python train.py --n_layer=8 --activation="gelu" --moe_layers=[2, 3, 4, 5, 6, 7] --normalize_top_k=true --routed_scale=1.0 --shared_expert_gate=true --init_std_router=0.00831 --lr_router=0.000543 --norm_eps=1e-06 --tie_embeddings=false --lr=0.00154 --dataset="wikipedia_en"
Below are experts of layer 5 (counted from 0) of a mixture-of-experts language model. Rows are named router (the router's row for the expert), up (a neuron's input weights, with its number) and show model dimensions 0-223. Each number is 128 + 24 x the weight over its row's rms, rounded and kept within 0 to 255. Numbers have three digits each.
After each expert's rows: a language model's description of what the expert responds to. This comes from a sample of Wikipedia text that the model never trained on.

# expert 43
router:117148155108153087145132078104100168124095116119096129133113127139145138140103104116149139120128121083166124133114126153127146094077103157094142153133144142101107087186152093111128137140124108150079159119088102125108116106122139139103119061121132150159112161138130131081085081127135139120130100128151140092148112133076125114134137124174129150136090138112149145163138127090128108108136104130103147162162083134106099181163143130122112127145131128131147120140069120153126113133067154106155090145134161120122143104164110108139129109125135130094102096108152139111144119136122146171139123163105107107099143177155095061133141136128140147149163158142130107138117152169127129145130
up1:191132118124141134130146113120115138157136113134111117137151132140091131130129142127129148085133172137117155112115115149130128132082199138091133130104131148084106123141128142141133147119141107112115130119157150127132135096060128144123125136142111127146130123137124114157057162128116112075133142147112133138131211159100130128125135156126141115129153136137138119105141137145130130103136182147123128123107128187115131126096145125107128131105129129120171131130135128126115106135132155150142155196164126043128115124140051120127126095103115071159142139128073112138136134121075111138126096113120151090108095131172123115126132149118124125158126143096123125110126062160062131135141
up2:131129127129130119154131104138100131114093159134061134131130121106169127123145145129131111125140127149119127096138089165151189096104131088130152128132139149128131132136127129137083168141120126128128127092124099187110122147127128128077121105124065132127090143082124122102091130133106127141105114136130129139181145127114110139112152118088126148127129081166143123080131123130137087139098125185126112139151117141102098133135183071134162136128130114129126140141131139173090194134110144136128149128131174157079176141138128103141107134147120140157145088126127131059122136106108095191092117105093103121132097097129119192126127135117128151111106140106128131087112144127136104131157
up3:128129151121123123114169128134126144133135038139122130136119149128127094123111138075123138168124142117124124103176111113120150124124155111095131140110140131131118125151148108078177038108114176095112119129117124132137117153086128115127136132144120137171116196118132137139127130172127140129132109138168131135126144128124128122134141127177212110100117118148136134136128114126110116125140114140090125123090170122122130100125125109146136104131126132149131089173094128083191129139139120165094095135130129120103107099138124115148049129144116120120135144130125130133117129106147128173187127081131099113119110126143122149175111113103128077102167082107133132159130148165150160151139
up4:144156129126125111138125137129101154159111090135133128097132070107124138066125129143104118105120115138129141131133174182071166083116096112171126159146129119111117147123133130129128125144139121140112166118117084118125153136129122143153095115130133096118128110127121156134118125139128115052125073134152140109126080076135122116132131107136133108125152134108183136121138131101135150120122119125132155156150119103130129153125104142143142120130219127199112142163131137112127129186124122127154149157120145136114107130182119128123124159032118081123153138107144133128189118132086166148118141141125111145142132144118129096117135104087105152182128110139161131116128153128103110109129
Description: Company and brand names. Words and numbers inside names of companies, labels and products, e.g. Records, Railway, Corporation, Inc., Formula 1, Guccifer 2.0.

# expert 41
router:097122155136121121162134119115147168139087123077120131111106118107125132134086096119134156138132162110138157133143133104121163106136129141118159138134161101090131124148087105127144174133096116163110131160091165205088132139130133077148134153139120132177149124125100121074122084146166118115129114140125112105116135132119101102075135100153112130146123130111118156130109175119135077128134091097092108121115132126097167164106133187152131149151102101085095142152120138165124134173121138117148129120073135111096118098130093128172158110145126177108130119116110113144163109146112094127162157143144113102088127125163098088162148145126150141137120160151150117115102135112136120129090
up4:129103102116172136134152122130126112108107130133163128131111184153105157135133154139076131112095128086161134135127117134132131108142139118140114123134156129136072108144105094159167132134173128123119148123155161122108131127123103126169216113112107070097161131179096129150157152195130117086178120126115090113122134093126126129174128131128136119123104128142117095158116141113139154108119113103123064127127128133108155094125129134072140147115080132100132114129138147140118150115106119120166103128128151096093122135118099137137159129090120200119070140105122133145124124131092121129129162173127120123109149146096130129129127160129115151178142167129137131080105094138164122111127
up5:112127130130124145154162125150137148091106141129171127146145139079129131157130116130142115124096171098194069171114107117135130106122147130132147130112143127105123127077177126163124124136095141124132103132152102162065147179132134126156157150109156151125132167128118127122123101131127124126115080126126131153164104155074145166124124119154128165110152135112141118129164140131111130165124140103103129127117130157139133128109138117164139118128100124122123133119093153090127103101108176118126107134172144094188080033131115105108130147124133146135131132140137113070095125130113103126131111146133124120102127121099112091115159163135132109103128128127126165171132129126226121117127
up6:125171144168086074131098124125184124143109130112127133077119141149122153125124081129127116125170123167125122128163128122137146115141102145137129124144100127140142104130116114126108142130140125140130179132079159151114172119102118048137118174148103141155117128118188175107143129169128124126138136124134137128125121157129133101145143141147093134176102127075137109129131158105144100087105098172139145128143121138098131166131121129121129147121125138119139128151126150159124128113138141082146107122139153094126140080107103107138090089126127148225140130123130135133080094122158157127151148117126130123047129130153133122108136072114120159134128147113181136168129136150126097128124
up7:110137141098127121104138120069131114076122161121121147104134128175139109121138130084141124105129114180149127176121154089129094142139139115091136180126153118132089133131139107135197234100113130140190149118158088129093092198131118110128129133074125111119158130137114137157114146105142138128126107161151136115109161079089160166131140118157102125128150106059145132119117118127123116168128107070130116123084106132142112155123110126141117101108139144127100124132163158117137159148128130129152138141126174129108140118128119140143100119113132123122113127146102118119144105132093124131130125131147144116135125103085122143137163136167139084127135069156146118118115111129150142126131
Description: Name-initial syllables. Opening syllables of place and personal names, often foreign, such as Kar-ratha, Tor-rs, Har-, Nor-, and ø in Scandinavian names.

# expert 49
router:102128169076125136142128099101113141123112137108129121139134153103132138131134139112140116137120154129175093135141138077144158094085075150144126092144161161132102117117117122137141124096196081146121145101107174127126081117104135130112123130145127139118163130132076147135094076140130153067134093141135131106164181142106096136083135128149109114131124056110134137182123172127166131151172101136141165136119113091203142133090111146131120112086123109145127124143120107158140113141079137155143131140144157137116132121149136116150149124149097163132121157137102127156115110137119125116143155137102110079130150132160119132173129145115159123133171127138142138111111159100132115100147
up0:159124129155127119080072119153146151122125142128126127127123019110156106122130139153111085118087104110148148137138127138141147114109136130137143183149128068159135109128105128090129139131161129132122212122178143169107133107119153133170114104103108105120141081154137101084132128111126102129133131155184140122128117146124130121161134123138133097119130130132107148110114091125132135100127132136132133102101133079068124094133143099135106133168139118128124131128128141151127127115135103170135172136127085107159134119126125153147114163132111129072127113177129157087153107102124127137130200127124148095122161135128161114122136179122141067140141119106134147124110129140128130129104
up1:113092104088134132130126137133136132151142127142177124124126155117120138120113152122152130129137128111125117132105144090125152100130126147126142130107143130130151132140136109156163108081114128097137128074116140141130127095157076114137130222139118059110158157125123117129109128131132162133124109127131103045127164159130084073119129132132134131072129119136165128186122109118144101170119166133125133143133134124142136124098095116106126137125130130112096141123082171059111124116154116154127121130130113180124180146103158125121135115132087141123114122128099151150117131089122131146133144134095138078140164108131128142124096139125122141163128166185142194152136117122126063105127
up2:137078131142154068136133138094137136133190125127128121105125099159165131130134124122128143101149122114127154133160107132116121048142158104126143127116129129128127128115122123146091135112192172119197089163096097129130116109163148137094127130080160145134122112137163117108186121145113139131132130159140132104106130135146109098130111122126131223103067158119137131124120145129131136116128167128158115148219138136141165128127127121035100135136100177129170138133110153146088122119094158140147108116136144135128111135123104117173142087124128177120126132127129125127170112137128115129126114136109127154128128127128117133120129121106121122102128126123154126107120099137111117138108
up3:061105115103117132121113135106124114151144099137120122128123132128125140136108162143122128108189144129132121099149163143117080088139088144125112124073137129180121133131146124104108129131118130170132086154086134156109144154117066113132094144129167133123150166097230109127125123142123120111117128129119131129161130129127129126133155129127103122140134142131157091149142120095102123125135155130135134121118134177092108066096141131114100113135129133200130114201094130161107100140125148156124118094128137137122144123119134129172145166163128131125140159080126138114127134134129131118135128096132191126094124112129171133132144075054132114140117148106101097171125137118145126127119
Description: Clause-linking words. Commas and conjunctions that start a new clause, such as but, which, when, because, if, However, usually followed by a subject pronoun.

# expert 38
router:131174116111103126189118082093109152138117081133106131151141155106157106125128135114148123113104140112171139140112132137127169063053132165106112139130126145107097105131128112141159150117120106144109120107110135133126115125140114126122092116136101123146176160083099122119132073119152155138089109143155180162160126178128131107090160124127130147182087129130143119117104139131130121175128091113106148165159141101136134169090171129137141102120116115092140148146109118134133110108134135159139097127129144122108126119128143084126156111136129167083132144141133136148132144127079140138102132171084093091120128151121082111119143172075138107141156179135162117120145144151119159129115
up1:129096122102166117146127080145128139131111112148099118135144135126124115130112123114109128150122147127127120119154080089128122157119131162143049157101128137128107129090061117089123158123130127101155121127123103147130130160114135140112097137114081141128147130104085127157161095160136179126127089119155136144119113097098110151146174128096105139129072121121112128151099142119132147161122119176147157116131142147141124136084118130129120127112114151136162112138156110109124152115133136179135126118146121191094150129066133132144132162117105082153096143134128125118101091080170128161142158169116124123130120125149140131158125131117160093151058128164137087102086167122138126189120
up2:125140144106118165131117101164121095150120100129123109131130130129198140103142108108098107124166120130118126123158118142119165117130120106168046172025135141177111128132139129129155132130102087137115131135184138103130140117117130119114137120107135117133146132128153115132139128129152131107067109087073114177120134133104080123132124120128117098082108167145125156112164087115127112115115115173131129162122114110100172111107142178134135122115145130136139139145126125113128126131088156130173119183132137102127152125151148114152091134113145147079132128137131129144083135133117104195191134159131128126149135136164141124141125114105120135150112107114132140131130108189157130141124
up3:125168129134129129184120107125143145134108114129135132161163128131106150112101106107089143182150129125140116158119126127136152158131050102125128107075136154119128128109123171083161128127115133146070100094118125133067126123114133140129134151128099117105111133114154096128185154112149089127128089137131154126119131161130083143132162107144083130204126129103135039128139132124167143129128102142131140138139117159165082135121129137094107139114137118139082158122132124180140163134110128141146137101130135120128128136067169077112113128133135177134119081156134129122083140128087094147130128181134135114131151136133125119143158133118128119116133149120119122127130117127118086096089
up4:108134113131105134157127116058146120172170156117144131131124136125152125167124164131131150120118126127140137127106132097128150026153090155126126129121124126108096148147131126106147093128159100125129087123104153126123133147161127149149090090127127127127113112121127151124118134155139119098116151135126137114156135136115151092096081124136127169141061128173136138107129161120126130085147116119157129185135135150128075138060122104133154114178128131148099046183128156157125113145060139144144117104119136137095127136129139065142130127088085126155141144124100129165117134103082126127142104106128125121137134116121106129139131145148111165143134129086137108103122153127126129095143
Description: Numbers and quantifiers. Counting words and quantifiers before counted nouns, such as two, three, several, many, some, or figures like 80 hours.

# expert 39
router:102146109119158098149110101116096140148073127123082118177143128106110107137140109098146147113109122111155136103139119127140146095078091126112157083124172139127118129131110129169146133131132104132081153102120101143132107116119157104098120023138111130144146178100091110100104109141138160108151091140161163128135161169104115161090140137136113133133108103131143149137113114118135103167135102126114169140118080098160124185089142148129112131093129129117079160149123102153136126143084130156146118143138140105107142096152124129156130141137111143121106113127144143150137117192128150132137133127111091097127137153149115123153176148108147119145156161166092165162109133154110122108119
up0:105158112126128113089158109124129128128128129131125132125184122126131115129113128115126194130166112180156146125131150135130117120105127192143167101131158119124118089099131116180152175083126106139135126135126136140199121152092067138082140117129167121120129088114140124105121121094139120135105090146128152160127121117128125145127075116128134126107128133053162106128119173129141162119075139120135130196121132113150128153127184118101153155135133144105152131170146125171110127124128160136172147127146126116125083020159114098119148128132164139118126125130118131132105137116126125143119105118143129098128127136130139143102144126097112153119137131115127143122131094110103096125087
up1:133142158133108121141132153101132130130134078144090126151101118145101111126126150098108159114091152094151126138137127200119082126141140110183113124121116167129106116148122174123147142106134121144173152114109118099161134120127093156106141174144118121125124124122146127195150103129121134108138157177121084142148121144126145119159143156131136124117154128128125141119118103126105111124076121128110142160123175087126143210148145097134080134129102120089095122165153111104122112094133108169166109167147129147098120098143140071129179118142110163115135187185113173102132131109085125121126126100107128133124146134140097130126127130112111117137120124117124152070105121182139130135139
up2:128130119096128112133191157114111133091148122112130074124175062129121128141155130114133135141127085127156134142142139127131128094098080142135166114132136135127127142115111095134136139148093112116123133122104188180128112138131137107119130105077123144123148129117161134120141132125124127086189129080137133138129108135190136128122121144108090122158118130118188137124139113106154106113133037114142104113131125127094120127136142120110149131123096116141116106160160130168126131161149141119144123121137108194158146118135108111104190137129115144115107087066126131178136115098145114078184126129117142130121128139096167182118116164110137132130120138128080168124143135119119130092131
up3:127138093177124146137143133158130185142167132124111113142127176109131139183085135121106131132129150141116127042124134143132127181137133126128124139146106119108114174135152118130130139111116058141132073135054152208128135119135104116122108159144124130054122126113086157152129108127156084107127114121128145111108140143123128078103141129110103126162166105137105132124139128148141106077129129138103131120145127127158138127126158109146131119128161148087131128144130126117128160128126130203112130140155124132141083157142085103158173113135122118130105123070152121126126126111072124164179132122142161123122118141108129126120142129131168090105110131145147128121128144115127149114146
Description: Time spans and commas. Time-span nouns such as years, months, decades, century, often after several or over, plus commas and closing parentheses ending phrases.

# expert 0
router:118160145122142130149143121100125122168128066142076088121156156130160124119124129088153200137101136095122150144144123128125123078104131167119110113169139137109100114119097099125159169086124113134134143108084123116101136096085123141131106106110157133143182183138140087069123110124105132113129146123114193110124110150105127108120125105117138167125097146119150159119158113124161131164147083114131145164134124125119133123092172133139120093088146132117113126199126136167131116099155118138144108110129139122139109135105110113146122124130112187112139143132102140108129121144062134129126145113083138097135134182131130106127115161118161140129149158157160117092138133157129161101128
up2:123124129089132134141128150132146101113126128132129118119167184150161117112151072130143145165137105145191126129128135114105105157122135139133132136129129135144126128199122123126156171120128126107120138096142129133116166116129165123153121155130142114128141192055127123092143123132113156124129127111118119066128124128167098108125128122128113132174091134163174127151130119125152070154135125160111154126107139165089127169141153128134122098124123124100122144056074124137124088169125131125118124177138133150125179132151070105113135127106111121128143068101114173095109124127110144081131150133173125131134138066109120104121132128112120110146087108129099097094122132143149151137124
up3:153142097131111153128176101121127136127127088213114124066120113158131140087092122086139155133133121128137137138170134122111130131133128126178152101128138187123125107131144131141109131105128155141142131132131121148070140111162130156051119138098128123071141115128172193128119113130127107101145124125129095104093146129125123107136165148128161139134129159133163128079099134121126132072141127129118127127115142128125162156114134094121112125167115118097116101175117126135130170179122214125108151114123131113122083119097098121158145132107120136125119088124085134129119117161137132113107148152112155103119132133144131135136108114109167125127147125111161154122188186128133139131130
up4:151135070149127127120167125093098067206151128169190161151159121131128130151151127112126140113130174108125169114159105139132141049109142149124156117145087120101119130136132110117116108095105117109139129141122110107105161135110135131175138131131124087133133118125129109120169105128124128115122136130098092108123127140138152148120106134116114080146128145130132119129135126126164116132097137129127124128158140130087127114138131144138136105098122130131126130137117203134162114132133133105136108138169130128157118134123073128132126041140123104102128114189091133095109115110128123129178158135106120132070123201129135119148133127120133170120174125110118167121128128136180121093096
up5:121125130128099114109125132146194050153140118126133137127120156130116129103083132117189134135130184131128166081126118131127189124165124086112124143114112139137176145153124120167159129148128116128128106130139119143117143116132117149126113132100127129106132126113158116072125084169129131108154083185152161136123188120097094149130133074091127150106142142119130100137085139139139125111097092183112121181150174126124127119133135111125094158080140148190120105185106148102120155119091133145088150115130120127095120176128143127170127140146129131111148113121146114129118125151126150121150072115097108127117114111117139123180117139140159147132127127116143119134150126132104106127115
Description: Numbers in tables. Numeric tokens in table cells and measurements, such as vote counts, decimal parts, times and signed values like −2, 5.7, 94.

# expert 19
router:127113141126127117152149086121109171126104085083124122137121140145142104145113099118148130115121161094175133095139092141137176102078145139086165121126152122110102131160129068168116160129138114170107143136114168148123138105142156126121108140110104152162131163155075136093112124117132158097152113132105152099109165172136110150121133069132092111139123146103128151163137172104120117145091139090126136136138084125122150147118146183123175128133151123122163142156131119124156089133071144106146107098132134114090138096140089115169144118121111113166128132106125141135184148115092092130126142131117128129070145132146145109172144146150119138150141156121122104073143125126135129096108
up4:124125114123123125137120127136123109163186101118107131097120149093139144136055124151165147133160124179190174082133126132127155116080075126091128141188129190145166179128141108128126132139123097140068120128084081142122129116147121143126055124123134123128146138145148102128128141095124154132121144169084126125121143131127054130141105153118108130137115113138138089086120196123118125119097121136122125092133134088158113131114128122115141124133129145113116179174144131127135120144129124148129134135150109131141090105127122105148113128129122103154126132122146129136144103139135131139174156145155080116128151109131176094122135130123140149076123121100128119129124121137129194150149
up5:127143133145131121139175089127124113070109126073108125126123132138107113136142144098174187130130170116132128123158155186112142095118124138125138131138128093127096134116160112108126127130087126132129118121106126207125190124147109126127122150156107050154129100149130124131139161127130181118128124119108120076155126087113114135127117139128122112068121124178132155132092149070155128129105127118100122092126126144142140126099139129127136107115126162123088126132120125115128127187095127128157136123124110130131143119134121102160130125129074130130120127149115122129128177134111034143124107126131132139081128138147154126180132150146126129143138182133127082095165132085159138123118
up6:145075138129111132129131112161128154186128111193138118087125147112158128112140125127075094147125146105140100087124066098127141079103104135101125101128160110149158130125123078129127098134116120074206124126122101123160081133154141132168132131138143078128143120130164104109131120130143119085167121134181105154119191136076129124127139120129068160139131149128171118137138153127173123158163129111147126127151146126095103133082130137117122131139092130114122128112121099115126107135119150110138150100115131127129130143126125135122143127136126136156087125134113081143144140149096118119140154190130103130140142114114143141210133098139134142093080116106119147139124127134148129100126
up7:142127120165089151169124106142097166106142135106135147109127089183150118141155134167134145129121102112175107082123183142129183123095151123135100106128131121127128183215091107160130131140140117142142143150126113137128129118107188125118115141159123104133126102115079121126134156129158173166169126128162168124126181105085151136088127108106117096082128103105092132153173092109129143108115128142087174115129126137135094128126125144134130122095149124131151118130094117132135122125102132131134131129112118115132152123107079136125145104085162097130143130175135088165125132148083125128122135123098116126068161122124122172145134133142118126133126105123142129197107133131130109126123
Description: Colour and nature words. Concrete nouns and adjectives such as Red, Black, Blood, Road, gold, rock, sky, starting titles of albums, films, songs, teams and bands.

# expert 6
router:100158138099135113150163112125102102133107146106105114171136182167159106136113105136169130140132143139173097165136099085146115099083113138120136103157139131121094163174092110160162114160144078127128124112088144114109109103123167142129120123162107174134185129118115121118114081108129114085122110152148102111115125122090129144081166110133125157148148136126125170159144146115134105115167115122120125152156070096180164133092146142134152089097138156106121128124104130125142100162115118118091107150140145117119172118133092142120130120098118184116112079118136154148121118143133101144152179148143127090142152170123138125173151142119122180131156129129154145132114114138128130135113
up0:129187078146204169129136072131128122130121130125114108131120114138104128124134105117129177116148152171118127128165123131147153127111122128129132100125101133145124107126121127125115129157134150084129144150130102115124130126056145162096124143122124134064128120136117129134115128131124129116121128128128144158115115126179118179125132166131125143110131127184140126110133144132141105146045094133139111125128120126119122137218159116114120110138117105129121111127117157124139143153129106138139134138133112170128129144128118156129128123096151127126088154123105056134118128124150158225129141120118103161094145145096141133127126064141139132125113113116164131149115113152116036126127
up1:100127183099136099123138126146157115123128126132093119136130136145136139172129128123148133129094126114121121147136128133110122187126101171124140115120124138111180133125124123115125135100093131078152085118168126119187125122132146185118172120118114127139147137163091128131126116123128123158135080121128151099124097160109101140131146116112126133116136124157081146158129155085131108120166125220110116128119119168128137127091123125129133069143140128128120104205120071124111075145115126195119125092107210136132127126132141114195139154094107076135134119143114128131122114127121119163101118109106109127134117128132140130136124128128142154129100130145107103125114093130128188144151
up2:145125194132151111088101144115135126135192130116131098104076129135159124123131113130105117108133123104136144143068099126123130128109118162123164130138136144153125132102129149100086128075109135168190146109124127120129111117128132086111155163125126124133132104139098141108170098125178143133184132128114091116151128104148128134147143146063081122123114157128138108135133126128129108079163108187117119129128130143115140122132139164131132123108176119097130126128196122124107123117135121158133112085148127118126102133145125137165076064137138126121140163128132134064126128086075129120128129083099128161125132174129130122099153126135151127124120160139096135111124190129093150133158
up3:144080102090072090147112161144123122131150148056128134130139169109123130144138109117124201164094169128180116135086112127081112094169128154121103118157116126129122108153098138105152113115134123094131121109130125137132150126082130115126150164132163163134136082125139115125179110105129128144144172096158135128162103177111092160127128130119174129125115132128133080181106145098150126122130148134104113128129111118125154138128154118121129108183128127109140105137088158136146106189122125069145127113128113141058127164116147150128127118136138160072137120120133116095137127122133117137125097179127127134125186118142145110162079110118140112128125131148129110134110131158125118147118
Description: Appositive commas, copulas. Commas, "and", "was" and "is" after a name or place in biographical openings, for example "Francisco, California" and "He was".

# expert 1
router:129132131138138106132136105114126143136121120116113126159110180124169143131082111091117169141136136120098104147133119159128079128087128166142124131157176121134132095106140137108140173135141119124135108127110132131127097115090096131120147097146095158185098180104125113161092085139140124095136125150179191108097144118091138118149182107147100170113101096133132146109141144115138115126155084128106144097135135111127133136145186131135097133093105144129115141153108107169126138163121129107117109151090156091130141122151082118150175132092125147111108133115155147153155112152119126172181135140097087118056143130133113113179148135121134126166145154129147131093125123140170147134130
up0:123142140121126099134140169128136140133147132069119134054128126129174153130115164104108153138163078121126126147098130154109104132128107129140129144158132094131152117177077133133123206129141114106141093129123133108134105125109114154128128140130128146103108129153123114168128133152128179124126121128108124156137145105124124084116150167127126122118100131126142144129109088129117186106128126079152153147128139131143146130122143119124109108161126129111143195153103151127129108127132096173136132104138124104116117103131042056145147107120126103155082182115129135149124119125095120146129120178138067130154134117117111147084133124129131149128125137137123161099090195132158162129093
up1:076123141108091137103118175126118129121132115121126110172114115068132118143146135123110124110091134151139147125156125138119131162136149114124127084156131161118131145123056124131167095103067136144169147194125120108135141136164137115135112141169134127143138129088107108109110099127120161113163134140118150153079086126129130122131128129124128190120130099135150119139099183138130128142097129089160160115132134131073126121169036125128119092112182129083130132139138098137129134121103112122134114094143133130121114114118126114121132165122129084167135164125111163138133151105138142134116122079098124127127137153078144113133142086109128149163131122197133151094140125118128123122170
up2:129145107097151128160145126160086154125140144099140133147083126128132149127127134136131097116101099135133145137127073149134149131117139102100132143125116129160150164063110114123206137112129070134111134140074092132133077116063104102137120138168149183126135093143124127126125139136122125139129115144155142131149127126128154169100130126129145168085123047135131145068139117118135115146153136134079116152144210118136119087130153123093127091125132112123068111133126122112122120126087141141174134126119151069126129145135132125123108128112144149085114133119137134119166170111116115119122124146133119137116154119102131123158114170134131112172092121126145094096122117169127110154138
up3:129139169147116146113110081094151130120117086086090128142128128122131128123119152161122152082097125145103128100115123172125137091132139047135018136136110086114137129105113117105122129118118094138119130139143137157135119129136155125090128127126144130108134123131142091136127162127140130115124138098163156135122151183128154119078153136156115175117120172151143117122150139086190144149111151152147131119130133140053131116103143123176123140124132115130125128128090144128181130125124141197122129128115129139138115114116166129126124135128123139130145134066072148133124109117110111171165122106061146128126112126139113113149129135166155091133116121138128147148161134119128088113115
Description: Capital letter initials. Single capital-letter tokens opening names, initials and acronyms, often after a space, parenthesis or pipe, e.g. H. Ward, U.S., PVEM.

# expert 13
router:118159163148142139141170064079112136130146119111064106208121149156146125124133112096161171106123123112119138150149099144136131131149105144128146089135159130097107109129114134150120167138108129112106138122100110167088102115095137095111114111114081152126114138099106117117090103112164160100138120156129130098144139150118116093136156154128106143149097111091139143172138135141180091187146105135111166124131116108120122132106139148135137120120088102100111125184105119132156086140091137124129103122115142096120136105162123118187164118106110139126141116106138111158136096122132073149130148157133118129098151150157127121120132111116151131112132146144155141121094139124138201101079
up0:132132102076132153129116130135128132153123121088126156115151136144116153149117136144071197110090100118091130132106171141099153092153054049145131103112159153093121120128117119125121093135120110099143124072122117145126140123116116131127129129133131119133099138093121128135131127128124169108184126117142129086118231134133124127159152171125111128131142113160145125137177156138128104171129127147101106108129127109137137149112116128123155124131069140096123126120117106130117181099130122127111136140133131159153120144141137132119163155053126127096172110063141137139116132128136128130137127155127189119128140109119129121117146134090133158163131136132146113122115162139122177152121
up1:186118128130096126140124130144123128126124116105093140145134075143126139123133096125159136100127129116128131121151118071127155172128130128113112081115141127129151153155159163120151113149154130129129127124150108130159101129113119152114115128090129132132132118139139128123147169126103127086116141149169124064117130110080131097133146103126124120119130100128133146149125152115102126092128135118139127149133127168128109103066175137110150134107117100130118090113144128082136100126158122062176143144136102132159074089164150125165160153134080129182130141197166124125129071147109140199133129126131125132168105140102117122159125103100121131127083143154129186160084127088128118099120
up2:137120155127107136161143109132121124109143145096170135136133123125122150135124157103168125147128196110160118132124123115138087130153117102190137139125091091158157124143107149118096137094173148087143133083123140148122117117149129114135101110149123127148126137083130154138153136120098124124131143125127125117138132112098117062099145079131131119136126114132127148170127149144083131137128078120120137143129132159130100124113071109110150135137163119114129138128084120124140220092113123168127147130069131084146113203142112140114169172105131113122120103091140088153102143163116114142158114110089134114164117130210144130139113108135105153135122128128147080126101135127124107108129
up3:125137133178099115133162127123149130174126188123080067159133134129141150116129115129146171137151129109132117164118081124122130137131137130098191139121139151113155167130126125115173163107132129123130142151076126161173122135132149128074128105131117131131114127070131157135097146113091129131125133127175141124176145118148107144107159128134121142093130162127137130130105129098145104098087085142127103127083122113129102128130105128146106105140065123118131131130108090104117170126124132115172104055161133162128099124124139100126153120135086138111124115205111085150120125133125118123127132161084128126128122129122165123127113140067132104145194125132142116139126118118168148107146
Description: Foreign name fragments. Word pieces inside foreign surnames and names, mostly mid-word, e.g. Kol-over-os, Osmokr-uh-ović, Rubal-c-ava, plus parts of taxon names in species lists.

# expert 28
router:115152122096126130171135124134124181115100110138104102183147177137157111125121123149099117110121134117123167129139149131165145138096166153144149131185125113106059114134139135106155165107128104115080135122137095136121124141085142135145105141098110135122140130127069119117125128134144131098133087165149147113153164140116104144080133103128127136149126113125156125127131111107157110151199093079132122128172116114122155145080177131147131107114087145126107130150132095168175127134155181108108133158134149102122112141170113122141161124123116191141089110145142144133089132165094141128117122077129124134120125154107115121111136150078125103130111180129169114121099101125096140127122
up1:116121115115127134128137152085113102092131160087112030136131158126115155135142130093102153122121246123137132193105134120122065128121143134094130051158154156126137126146141132061169121079069136112141093125128124117136130127143121168160118127161148143144136120151129125109130129114134132114181113130127134106133124146120101136131141139159119112132152149116127137128131132130129107121149143128152123165110117120134193122118138118136129098050175112082127109138122126147123132102086126119132123094130128123121101130131136094143075125133080129154125113118141136134128129119136100140127119124160136132147127085114140138139130137128135099159118134137169093124131127127121108130094
up2:125115140135113172125145127158131171127140116091160130123113110082122137129144125094078122149060129122146130169091143112156121049120096129132130117120112091127083133134128135109128107116131122117126110187139124161171147130087169122129104120133141159130175117128127121137105136130121167100129137110128157081141125133124147085098124128086132173126144128154128120142091124119154161143122117131153131132142128094126164140126158137142139127123119084150090133198118128179169128161153126128093161118139139131127129116167131106111098129108118130126132125116128147131103090141137142149130138082126068136155199105113086142129098152124129111122124124107161125166110141059117121066117
up3:160170118119141129163165152152115137053107132127134111125178145101149177106143087187148122147086098129128094144088128109135158143100127140115152111141145100121115116097170132099116139103121131128116175126118110133164122128125155125175131119146138128157120160130102140125140162117150121123096122129118160081075185080131145115067128122120109138138107098071086118122129167178090097170078144131126155137096105127139115108133131153119133147124073134099103127141129121125187066150143123122189129155136133155110130127127128134146149146113130121133112130158137140128119138146098101127148126133132191112122132127106120144109128121119105133151176092130147128118141140145126126107135
up4:141136095133170119119116128131120125124128128088095135114168135127123124102098134112128159120128131145105148126172098106136105145141130136127136137108125131130111114150134129121131134088158126079114105168103125127107128097127125147136128160160117119134109127128095083118121125219135129133095126134117197096119126153135131128137127110102105131104130114117128129143137109134136098120113127122097117132127126141130142129124090115091108140065136142185131163140129126082145095116124157128154132189137129083131149163147123186125119173139160128149126101108174168134126154169081138196126192144104133137091104126097144091128129099161091121126123141132131127158202130105124119091060
Description: Cell-initial words and numbers. First token of a table cell or title, such as An, A, Best, No, All, or numbers like 1, 12.

# expert 4
router:108110150103129127175158143104110139121137093124065151154166101147105086109089145103124121116105131125162096139134121109149144095080122135089146130108115209082119147187083089118129156108177110145138171128116149144115127116120137113152136147141151145128154113097138096136107074110161137091138122133123140127129126138057132108153153104145084174132116127123135125145135120097089120152139127111122128160135142102149135108118125138155105128104088083114115121180150115150155129141084156126134100163120149123118140108113098094139168145138132111100075129112125164146163132124119117169118130119077114116164157133112123134138106099123158144132141167139132169128125134113120151146092
up0:122109121128106110129138090092117132096167120157087111139124139149129060141110118128093162115115135130119128128172127122147136087136122173151145161114089121131124148132120132111155152127137104090158146127141118129138131153150127159147124129136102131177141152106038118116049108140128105132127165155105139116080130161124129129114131118123149128117109117022129122108151132122135078133122158129111108148119117120170115128117127129148149111123122108122115063126165129144098160130131129145144136125143136153114127129138125193127181181130132123136128167140128153122107122127188111119166148100163126143113126115133121142121128144164165147065129121142122129124136126105190125139124
up1:083131070132113150127184112105134147119073124121123148113159129157119127174105110130132177123105159116100207126132099128124125127127179093133126131141130152056122127146096141117108093146115124125133211144092128145125134119130128128124153130127140128177127090104158139123119117195115128122122134131130155129128129124062113114145121119128103132090106148145135139106122139119121194139136097123118159133111146128115129156135076122126149112128130131129096124162116112123148132186120115126096130137124090132129096127128143133127162101121138099093143153130099137140172138129132131113088209176123133129122127129095138127137130121130139145129121146162083178089181109130139106128130
up2:115174150147162162090118129075115122108105114129169132133124145115132210143100137147176178124153128134095127111087145127112093129143101156111088092096129087117129184097139117131131126130186127082148167130114140132110164166129124114122135152157126136133114139123107110115108129165115086194098157106139155138083124129120104109126129134143108106139204130118129130140125122101051146130091154134149137138121082094118127141125131131112129116106075122178150133128093117149153102094129162146117123116117108129131113143120106102155097144121129123123070193122122142163143122136136165131126126144130128155120164168145141140145130122123133133140115145130132104138124155115130135092129
up3:111142115124155123132133129173110130138121126115118081145133123161117137106180157122134141133125117161144191143141131106132127127141076132135119118123129144133088166157115112131122095150118129145124128090133131124137122130120119059061147150118114091126137146178149115139126140111104123137124070140126147111152144124128113064191120141129139090160134097124139132083114160128131142127099127100176143127117142089124131131113100124082185109140156134126118127124107125125124134130126136115138179127130164147118117143152194144132148122137112131127135177130125126070151144166111169107159108123120115112110185123080127120099139106148119138135093129091059145083125124143126051128135
Description: Table cell separators. Pipe characters between cells inside wiki tables, separator rows like |---|---|, and semicolons in inline lists such as chart positions.